Experts of a small language model: width 192.
Below are experts of layer 4 (counted from 0) of a mixture-of-experts language model. Rows are named router (the router's row for the expert), gate (a neuron's input weights, with its number), up (a neuron's input weights, with its number) and show model dimensions 32-63. Each number is 128 + 32 x the weight over its row's rms, rounded and kept within 0 to 255. Numbers have three digits each.
Before each expert's rows: "gets" lists some tokens that make up at least twice as much of what it gets as of all text. This comes from a sample of Wikipedia text that the model never trained on. Tokens count by the router's weight.

# expert 69
gets: "c", "n", " he", " He", " h", "b"
router:140059166071123112064189164066202176131160139126166192152188139125141158107120080159121166133094
gate0:136098124107137124197162241060174139141152129118114131100094127094115127179137126137181165129088
up0:131144173167105109198113140170165188157140107107111103143093218160160147133159135130072109081096
gate1:146109142135154107124160157045103125154081134125160133164101195148154148193149159145147124105108
up1:159147148123115121155082145225118099075106090162128143120149148110087134053050122096138123097133
gate2:128132108130153160084113133122101131141124133115086114119129153144168114158133117144129150090116
up2:104133126160122141163156094141175181171084157114171145124161170150133103078200112106162150142165
gate3:125100211120155109143104116092130108176126127097153175145154128143146184084196163136131132196102
up3:144156156104166135111107120142146121172129150160134116106105112106128111212126135182137156143153
gate4:141129133180093105094157117105130149145163127161175178148160131133172128076108164172137144168111
up4:140150107150089083114180123165141110122153118214159135118177102116143170092111117146136113153128
gate5:117069102115131113090092129044140224141142132128227141152109076145163073086130122104148111118083
up5:106130192132141074162147170159072121127042128153141119105086189117170166092117151150123132147162
gate6:132127123057183148132108139166147133120145136135150084082122080168163221161131103095133105069129
up6:124115145139113143132114154129132122081180127120172143103088079118130158119122120063129129106139
gate7:140087133126156123127125124105113135224106136148088158128145151101113092129113101113155162122156
up7:126173106103119110116124168167084144167131136117129168090143118064097120146124134115134132166095
gate8:100099130101098107055126128114134111145033102132180105107117173150122165146099146147164138097127
up8:093129120151179101132121126136143156097163094158168136110158124112081113060113087093195132129140
gate9:145192128184111118098140106115064199164099141085105197118188119117120155124174066149156107113122
up9:137097104094108184130109141177178132142124148124166085088123119126168112128130071127094124118101
gate10:104123125117115118179150132148090151168156142160161123122123098113174145127119138134108144113080
up10:107129147162159154032150189113091126119109111137042109187134203129026111135175115145128166148135
gate11:149086127138154066142107126132101165107176151132062120151117138149120060085099124146166136143173
up11:141125141115103187187141076144111099116112147104113115160181108132085156112208095136105163134110
gate12:183148234161084126111099122102186108153100124120120177176090131148185158211132186213107173078077
up12:110165114075157178125132168121125093209186151111053124096068147106134206108127115047134100061206
gate13:109076111100114118100127062104172205161065118189146125191161130140189111079118113127073160108153
up13:165121107163123109152151120130155099145090132123128121086122055122113085139090139130116120173129
gate14:155171186096131146132170154134147170081137127123077137076067121097128148123128087132116117118053
up14:145162165158122179135034089148103155116177139141121102110129168106150151153145122161085116110132
gate15:132069155132123110116126143107131158148080146153171134112094104084148144121138143150065133164071
up15:145105137203111105141131124157100118155065093115108123128125162110088114120112114079091084152139
gate16:118055140097068195166116131104140149163115113118185162179149122130154105166103183168148172154096
up16:144151051104191188104147120130142110123134121044108125157097108077147110114103157144110144128084
gate17:090177123160193105117149056067159137137116139209151168140143114162136118090106092030116078121115
up17:133088084102217129107148114130135140195147134122124128133104144076139096127103118108170115172107
gate18:114064140033120106129122114148134131192120131110166110063178143136086117110197162081117144157130
up18:137126117151114107139145159117156131073150140144164127096139098100164126106162167144140120072129
gate19:118136116084087130078100146017099129168135119054161169124158149133093116140197130150105136218139
up19:124124106139116136095158087149121148039106131172169106129152121114094175173138130143127118161144
gate20:166174138145098080164119112120128107109118161145174125130092092106115152117103124184111152171124
up20:167156117158100086156094120155101140041148138138198108146099140130187157107122132170126116173136
gate21:163112142126158158118114182131090082127146136124176090097119143194139169085079151088131113134173
up21:129104099154138115113142173112150130112119129109131097114126141119097109137151113146088132119110
gate22:109156164132109185059112106180157145141150143091061169153114132129158149174135085121124125149117
up22:082083152124101143122102111167156117128146134157146110078115174141081098112110108154125103106164
gate23:172112139115089072125099128036126113142114096110128120109117164139115138116136220102085136134181
up23:139174135083111125140140110156130144132126158135130121146137085165098125124131115118129108106132
gate24:107098122114101076080099111094120086157139121148137118111191151108149102155105126152122132146131
up24:131130135112124133148117074149128132160150156114186147136132205129101182183112134180164124168141
gate25:156121139085142108128123113085169122131165168131128152089173123153109109107079149086050174102083
up25:097097116182096154096158144038089125119125173074113122127120099087151144166166117145123112108074
gate26:116107170178142129113127123072108118160101141118156095162186178115103107074098123161122125074072
up26:145126113158136144065096132144160174103093146118123111158157173129106103061102101134082143090053
gate27:110129196147162096157173057146109114105116134083188163158184150134132170168089194104116112141154
up27:142030114117095155113086148112124058153154104160118103139077127094156123092182126118112086097143
gate28:133130140133116134081178132168130129090149133156162092135111102120139131107134152093159146169106
up28:153133134119175099178137152098105129157086132056127068184119102151112152137136140140135155090125
gate29:134129140100190103255059143144151183125155092147157142117144080107150138124130155064143089135106
up29:130189170079137083194108096135128140138120117105180144141141079133151131127134096147142084119154
gate30:124164102150143171114136130126142106144120094068130161105162137118053168152138141185143126152072
up30:086086149164102207137110072129145066147155124134164090154097110106065185173121086144157126137130
gate31:182143140097156121089173104089146112128108138178105103130099157116122150121108121099208141141100
up31:115088093133139176097096137109139086124138144093084174121143105125133114108123169119189116129117
gate32:139105157148042180194170188122124102135132145113105188110091174120102172049069093123127100113116
up32:123115092079207141091122117081131132113130109105119106144122130121108198184079116130154105142135
gate33:125111157153080141084126160137188158160109077114116100178164103118138175114158098113195166097100
up33:116144178091094115128176153169115119111115143115111124154169130118112176155145082117097131128098
gate34:130153112164172107079109153104141141081111131133104070092121056113111118117137105144118150110128
up34:072109143190181106130106075122152164131074145132155097146112167129123125102159124129152136108155
gate35:126152157113180108169162123076123119148129119118205127175130103150111198132109164143158126073120
up35:067097161096126129112112157227113128135177116105158158131144173160134121159113120112253121126154
gate36:091097085083109079093084129079172103076147132137128191148101194124108149080154107120123124082123
up36:107170141165123220108144112075094148158206134130147144081136129155126162109100117035110105169142
gate37:116119104122090110086165132110147145154126117137120091188068115139133074096158128130164094143113
up37:122148157140111137166120150130123163089133101087134136103141166108179077107117103113160164113118
gate38:104103125183151136097140147114132154155122141200148176138127099159121136113121118140124097103133
up38:063185147150138185151084129146122080094039107105155113140198092154106138114107158192104127127130
gate39:089074082098144136137173116113116137095102152121139138097193144132053117143073151090131123158116
up39:128114141053110172136131082081120150091138124143147124116175093098119099098167204113144136139100
gate40:144123109134108138125127100124148179176118117063181153152106174102159055138148123135225113141190
up40:087181138109088132120148091134132122132114152131123161152139080111104108119113129132061133131110
gate41:139145108115106105126129181186106177169185142100203081151109166160169064072154073125131157153155
up41:156140102136122173113122160147075115148124179083105109122072166150129155182153144127130140138128
gate42:084139140105122131112099177141145193112051098055129106099174122158141130039071085049154121142123
up42:147128107127141090121086128195116155142136144134137190182115123140134175161163138174139122077140
gate43:135053111146144151096128125154131068129139196122125145115131170092132132144195159161076157112040
up43:155143196045093105102145120109142153140147099158131122138134132181074101131116128172157131136143
gate44:148155114168149105127112198099147110071146137113083179135123138130107146097126101073152142124125
up44:084120156129101130159156046159133134140100112167125145114144140148112200133139142103238148121109
gate45:148078136084171176131144133086131141113073122111165197111122103145125167150088158147134166079115
up45:113044107147111124146147103126152140114139129162131101135192137123093042143147107135064104079078
gate46:108104157167112194100128136053197133099095121105072113117084129184140120079128088133062105090104
up46:095100128076103111070131146118114143087074125162112120097167126170204072123151095121090177104139
gate47:129161113146145128133147146189161101119110117121133130128097154132120098131106071091134141154129
up47:188107136169086149143089161106143189141114122143118166099164132100072066154116091135154129122150
gate48:069113130121065152185114153159114109088189088134113105123131144118147159120120132135125106124159
up48:085184143091161085163159110127052110136158097171083089162097129134120158059087133126180132150096
gate49:110076136160107074110117159090130094100159128126207164108139130126212164110151102169076137120130
up49:108077108088061147118152120124139109114146142140114115103185101115139134187126138118093179100150
gate50:173149137089123112152146101117128108163139138163210190167171078116151131130133140158076167108096
up50:095131047146139141109129117108117129151143140109077132177097133135072154136110118198111110101105
gate51:121101143120117097073148150105139149100202151124175201139104054117176115168172107146129113125175
up51:139123123097144166129115163064114162132160126117176114119144130153142116144138120163156160199144
gate52:163120177217141110128147161114129107140128116194154132159186082143156165078118108077104144113128
up52:119120178089140162154158106136095087118152127144150128175155077127096165107140143116122139109138
gate53:106156121167148120102159130135135130139140122133140120198154145126117085109124103151102173082087
up53:188087079118123130127145089144139126096090122155137113119142140167147144132160050068170113099089
gate54:124121150067171145139123094131101182122151102082173143208127076147152156127086137133126118110131
up54:116117136100114104144090138136123128107160130131133120108127155109138125120124132166142112133099
gate55:114100108116109141100120079161114141128137096171155157106185141182114139079120170116150077134199
up55:176089110082148113167125109192093121123135107161184079180090094157128145158138115089131090149082
gate56:109106136112106184066138172145151150086124167090054139149144167151139100161116079146127135091093
up56:145108115127200138169119129167077146097094113098128110060116112173109201133121141129166146128182
gate57:155180123061117134126149080098191162170134142106154129104180097135096091180092138181161138137190
up57:167103164140087119107106112138110064079153121172132137166092156081122077069108120069207116147203
gate58:149120129077101076122143127108179132128155139113111152099186143130141093120087131067134149098067
up58:159137109138173088149151172141136069116150119115077123143161145098141108117118113100088120123156
gate59:198140084122061122080085121088101163151189079141085129171133066122167097134157134080097154122146
up59:123104095166052062139103149150099168085128136092152115144144103158096146122126119123186106156116
gate60:116109148112128114129089125125107139087133149171130147106119077134192135080149139109116135126052
up60:148071115162104138137106159109151081098104120112101097184135144105123116140124147180095116157185
gate61:138116136123075084088171174116179157119121124103161084113066091160176167142139187148119174140165
up61:133097143115177131173099152112107118134148155106076157120103156086151086109118058146126137088192
gate62:151099140150151176182158164141171160128192142145138069169119136108140064144075124144157090102111
up62:136151127139126089158080094171133069115105155091134107107143117134163144039184104141082126131119
gate63:145102103055149124132058109140142163128149091160152131140113143099138141154163143168136137125055
up63:163245139140195074149089151058113135116105116094160141067110081120180108093076173118120128135149

# expert 78
gets: " the", " a", " The", " of", " an", " his"
router:093120133106077103123106140159170176126136197128149146096102111163126164123104070116176182120092
gate0:053146170161111118123097129140129163157036121089099120141113124131191177084136176101164105143107
up0:081123218197127109083134192170143138131155135106139095130064163144151151110116133162122119096144
gate1:148106142088127156112153128141132177162166108137090086167121135101142094087118141065109091129098
up1:108110142113190101105106083146096163226145128118137131164141121081145147083085062079130153131159
gate2:144123143128153162121124158136174112142117153108165136133167140105133144161106181061127127079189
up2:122101171070117071123137140137134149154089147132116123150105093159137122073138104174145147108090
gate3:073106149081232089181136168154146144111152172120135142147129108189121102137147155149124079112141
up3:153070167165170085153160172084198103123138150083085144129115114137045162126143147144068108115125
gate4:108057110151108189170060082142127111128145135136189121114107101162099112047124131114194127072146
up4:099127107093052097114124143136198165159154116127161133103102182127088092139132093107107102183133
gate5:122083114020104117147137169117129131083157126144103119111147117115082050046139108114097094087059
up5:114098125133121159157147185055176138134140130176128133097164134132175132176143133122168123139103
gate6:169083124099099135114111133137094144128107133138186189157130172190113141155177166100190153123138
up6:094149164120147142139097131154133085104197114158109143119134121172149159154123135139111105159130
gate7:157153143130129105146125121150112097112120132125103119081157101141082135088174192111072133150169
up7:119056096188154109085120107076085161115149117147157111148118149119137125112136113219110131076170
gate8:113121127139135138130161133180130172112163130117163144169145087169158089108133139104211111126094
up8:135064088148126161143139083122102162110153107091096163116090115114126151060170122137141167068091
gate9:180173079113101134142117090140141141135131169144116101083112170107122170192081142154125143121132
up9:081057108202135155162105126133127140131106116114147163136166148137135110087138112150211107184171
gate10:177163145107101168162069053129101116128124134080142099171125117076096121178123100112135091093183
up10:164093138072116160137095092131123194159055135115131119088162101110119143164123090123115096123138
gate11:130128146097123139086123160151141141141106169109110178115095151177128163112128072143105156105010
up11:127161178079105097149117153146094156141151143065140107147126132137142124160129114100099103129126
gate12:134134110102129135122106178144196123124143135100134083120171109120081110109147145113135129120137
up12:158200117080142086139173101118124135102060097114088170149127160125137098154138140122152123125104
gate13:122100110137177129131176182137101169172148062107082116104111122126118139078148156109130152122165
up13:178155120120109090131101115065148113092123158149135167198107160129188102158115197131112105073075
gate14:121134182193124084154109065150145141134131157077134123124130098117178107076167068084174114124157
up14:127132212054065061168125165160144140144098191128129150103080145163196168133152165131163090153123
gate15:131113181121061112135093063133083180121111113085128179171114134152151153108123112128162134134094
up15:161171119145123140103101194120201104140111095177122168120104132147137147126142126140112116100094
gate16:138102197145169106114134109090143156139126161112171067128125116148107153125112148210156072124088
up16:148107174128109125113139107165145152136083148133135093104156094187073092139142134181126073139150
gate17:094110142135132153110117163176113145101057170120147129164130072167107152068116125118121148114091
up17:100096163170175137110148169110150166138110153123155085166109115125111179102127109105110111107117
gate18:124122129122099134118158078132140103126138147094082062134077139162086113099156104114088128134113
up18:083176109064138094096109142132121191135108116140136177192088107082111123134137171091131135175068
gate19:126142217083116111140092112137128138188072132077167057107124120155103161112111131132192160151060
up19:117116126119132109143106162111167126082127096156148167152085131135097118210092132096062142132136
gate20:172117104143176196106168113082109143084119123066115085086096145116069103193082154055122124123103
up20:113075102135156138087135159117135140059087140158119140158134168141100175168152145138131114107123
gate21:086126111138109089137073182146161175092151127146145119127103141095147103077114121165050105112127
up21:130133135092072082089139135176088146111139106123133076119149168136170168173168144170125124117129
gate22:106070132145092059111115149166107092086077172142081143122148118100179173135130102155107157142063
up22:169089116137112151165104103139131148148150136093116175162095105142087110113131206051162116165143
gate23:118113088164109134111114137143095115069108159124113129060124110098079128170159076092138177153105
up23:189119157106115095072125118136132066098132126091143090126094177083150172150090132115146127116089
gate24:136169166085121115127115081124170168129098135108159159100124073095136116115181157111175116156116
up24:170099077136154169122124147133062107120176102170083121136127091122127104176063119143106148118157
gate25:105107159145102150091158163148159105172086126130129103175164076134098195057167212092101104111118
up25:105162132146114106141112111120144182111113127137142107108091162138124139115105184094117126120175
gate26:150090118061093141164146137146142130119103153100153119142120128114179164162147153121139132110159
up26:107109092047097091173118158145157117076123167137124160115116116083101094104131101148081117134146
gate27:107134111135105104092125150109119126109158169094109094149129135109082128159103130174150088145157
up27:142186137130129143153115107104053057131143153119095106117144144141206092073166130114115103111123
gate28:131125161123213132129127156126197110149142169157185119113234102142123151092107133092080113090109
up28:125118062186072077128083158143101122084122102119116087095099140157156131072124119163163126105194
gate29:140079143128091090110094114127103077145132163127190127154051102132171089153135137142160187126131
up29:136125116103150169133153125129095141134133146094157097119178131118159172124152099099099123168120
gate30:106107085076117127126107094177137148140071131115206152129064086127094202141162152067178081099136
up30:142111177143161080114105152148180098166160126138192110101028152095112093122140165173176089060237
gate31:123151159087178137141115148115162145124060125127065171155132139126095191125155159126119139100123
up31:164134175094151140161148117122126095172127129086160174092068134149128219140156175118126165134140
gate32:140125113067171113129140118100143107161105157129165155164136105080158166160112075094144128137097
up32:151085113131128111103105202140100138147144143083157067072106089123097088106108112083022139105115
gate33:164143144081132108137102142115114133148124163108136178118105149161188069156102086124144123116109
up33:108101138109170112116151147090077098136191094188108102190156137154145054114166101135098139075085
gate34:123068174141108137098098139108211121114089133142118154148136127107083050200150133180086115093126
up34:125103140147154129130086103100154159125126115137093129143104112133161177145080132205074118117138
gate35:146111109150214153151133080142166132098168114087127062145128087133183142109036110065140180108113
up35:179108138123129130140127126116158084170094143076141122116132070120133137122069093115146135114110
gate36:110094124164153105132139116141083127121138122123112156120148077115179168142173165059123110105086
up36:168125111143161077165101107126105070114168126126164091152126119128106113194172091151169118105116
gate37:101140092111134123130167107129124118117122129103135103085151109142158072160140155085172160176048
up37:095168237139135126122121134077106120173143143103163206175134122133097131183171218116188122104147
gate38:106111135146127066188115137125106095081121158105108106128108134117178186115130156188110149145071
up38:145130116203112110156101137112170179113138156140120150145151138153152105143133160131131094110180
gate39:147143153100076176137156121120152127172127064060134101069164116136156223189136147052168118128089
up39:167124096067155109110141112159132171122134148134118185133117138136142114104102035141124108163177
gate40:138069149109164076129177039125197161112108143109108077123115137139213142142118080176153109137096
up40:106055139106125090125138128134165152069106125092089238112122124156144133125136086111124125118110
gate41:076062156164113052106121161116131128119092132132136086165063093157108155142095100130147119109141
up41:087132148128114155110114180089130130153107117156166092122106086140193141143097165185070060085130
gate42:151076157102143096105106127119092094106073140110176134122098112106160200156179151106144107147142
up42:153108112094159142091100137155128148139171092110115129141129147132094120157081102123092189108154
gate43:153163132113107138144176121141131151140074150111146166085176100132083181180150112102174109119132
up43:088129093202061132133123148158119101136120144101140188064123178134132123194157142139099141085148
gate44:145063145151073128107122144115145075117129102086119128139133203104110114143137148149117098137092
up44:201056124116138162120102121144119058167176121086122156118156173129123078141200097157195149136116
gate45:117138100020090112146091069115147050163061183109137137102157133139100106066123094160161121124118
up45:160218083178118173140129092138053165072125106141123129151164142112158134123105144060147147103123
gate46:132090154172145136158119079137186161126121156074118146107152106122096117157139158133201139135137
up46:097095149139159136096116144124185120173080119104157126076116143108148108145095206110182133105147
gate47:120106149077074108100082165175110162097071153123105116123118088109118091119082115030153113135116
up47:103158145171096073146105165143126134131157107136102102101109105132079097087062075150159158125154
gate48:129110131154101090082140143112168132082192125106099123136127115114092153130158114114137134115067
up48:074123135096141129148108156103116078137137116089069090144158083126068125109172119130119140138086
gate49:103126099113123105137151097099156123163052142109224122111147134130155184110104121106148170154097
up49:160139123096162199168110116132135110120128138083097178107121086159068098095179134169093103139184
gate50:116160087118103149151112149153164136131087145101133163040143115107116166182100110148075139124130
up50:078076103159143151125114161168128121098116149103116141169116093135058107091135080060101120105104
gate51:160150089151122074102140198051194118046115145113112108201115121147119169043160117127096155111119
up51:152064128141100148097125092116136120140165126102097141131111090171098243120098087139125129157075
gate52:130130103197088125122101146170106131138161138114134181164123139149177131120102123164079097098111
up52:059093075135085131090094133154146105151126140142089105130152124086218140135111138136135144159133
gate53:121143137063117129156094107151133100141161121077159061085120102117122129141192088198150135128140
up53:173225157165121141076131153160133182111111127097109141173131131140132215137091049174125126144091
gate54:125126171062152177119091166126123161138135133114133144137143085118139104150134125125131109129130
up54:124126125122074159148153128125152090112131122114135162106143100161139117171129118106110111148060
gate55:085129099046076098149127142123078192088100130156173114144183129120105120108137170127126190136148
up55:115105108107123106120104136131107168151112099151172136138128092140153191101169150100116197122088
gate56:135091124136116133153172092198132153062109145173116069134152118176108091134066100147112156160111
up56:159158136100143108137147177190149130146140154137108127130153174102112128108157119101152150145107
gate57:141105123137128071134106148130103144133170186153136117130139154098185099133202103126116176102128
up57:092098093139156128155100124080145139122107148078093096108128144109170199148151103154126143095101
gate58:085152128129122172133144090148161102182112158105131154120147110091109197101131136107161130093186
up58:101124161117108078047102116148183104132116132128156115094075118134087131188135123137136070159128
gate59:076124155009119136147092106146141089161123122127101096102141090135121101158151152118130104155169
up59:078151116151191151077141165127139128136114146087173167150140062131132155091158104109194137152173
gate60:101137093118096114146152136148145148219119146134137111181114137153173094155139140109114160120106
up60:079147174179145084080090136077164181117177083080114185167155134149168089131098087114116156178070
gate61:149074142105134093163171135125107132124134135080115130148115195120169162114134093036111137073068
up61:131153150183113179161169060122132148188135120087073114106153153110117137128107153135101094118085
gate62:126123143121074085147153116119108099119119119116114118140115082100077104148085112129048121150130
up62:167114140159126133117156146112120140082119068126085144120120151109133118091154123168156138129090
gate63:147123136083136093100143144116122199117143142154122133159074116139112234106132150128174124144129
up63:180115080074142170151116116131153105094123139157122063129135117115137043138134134139106143124150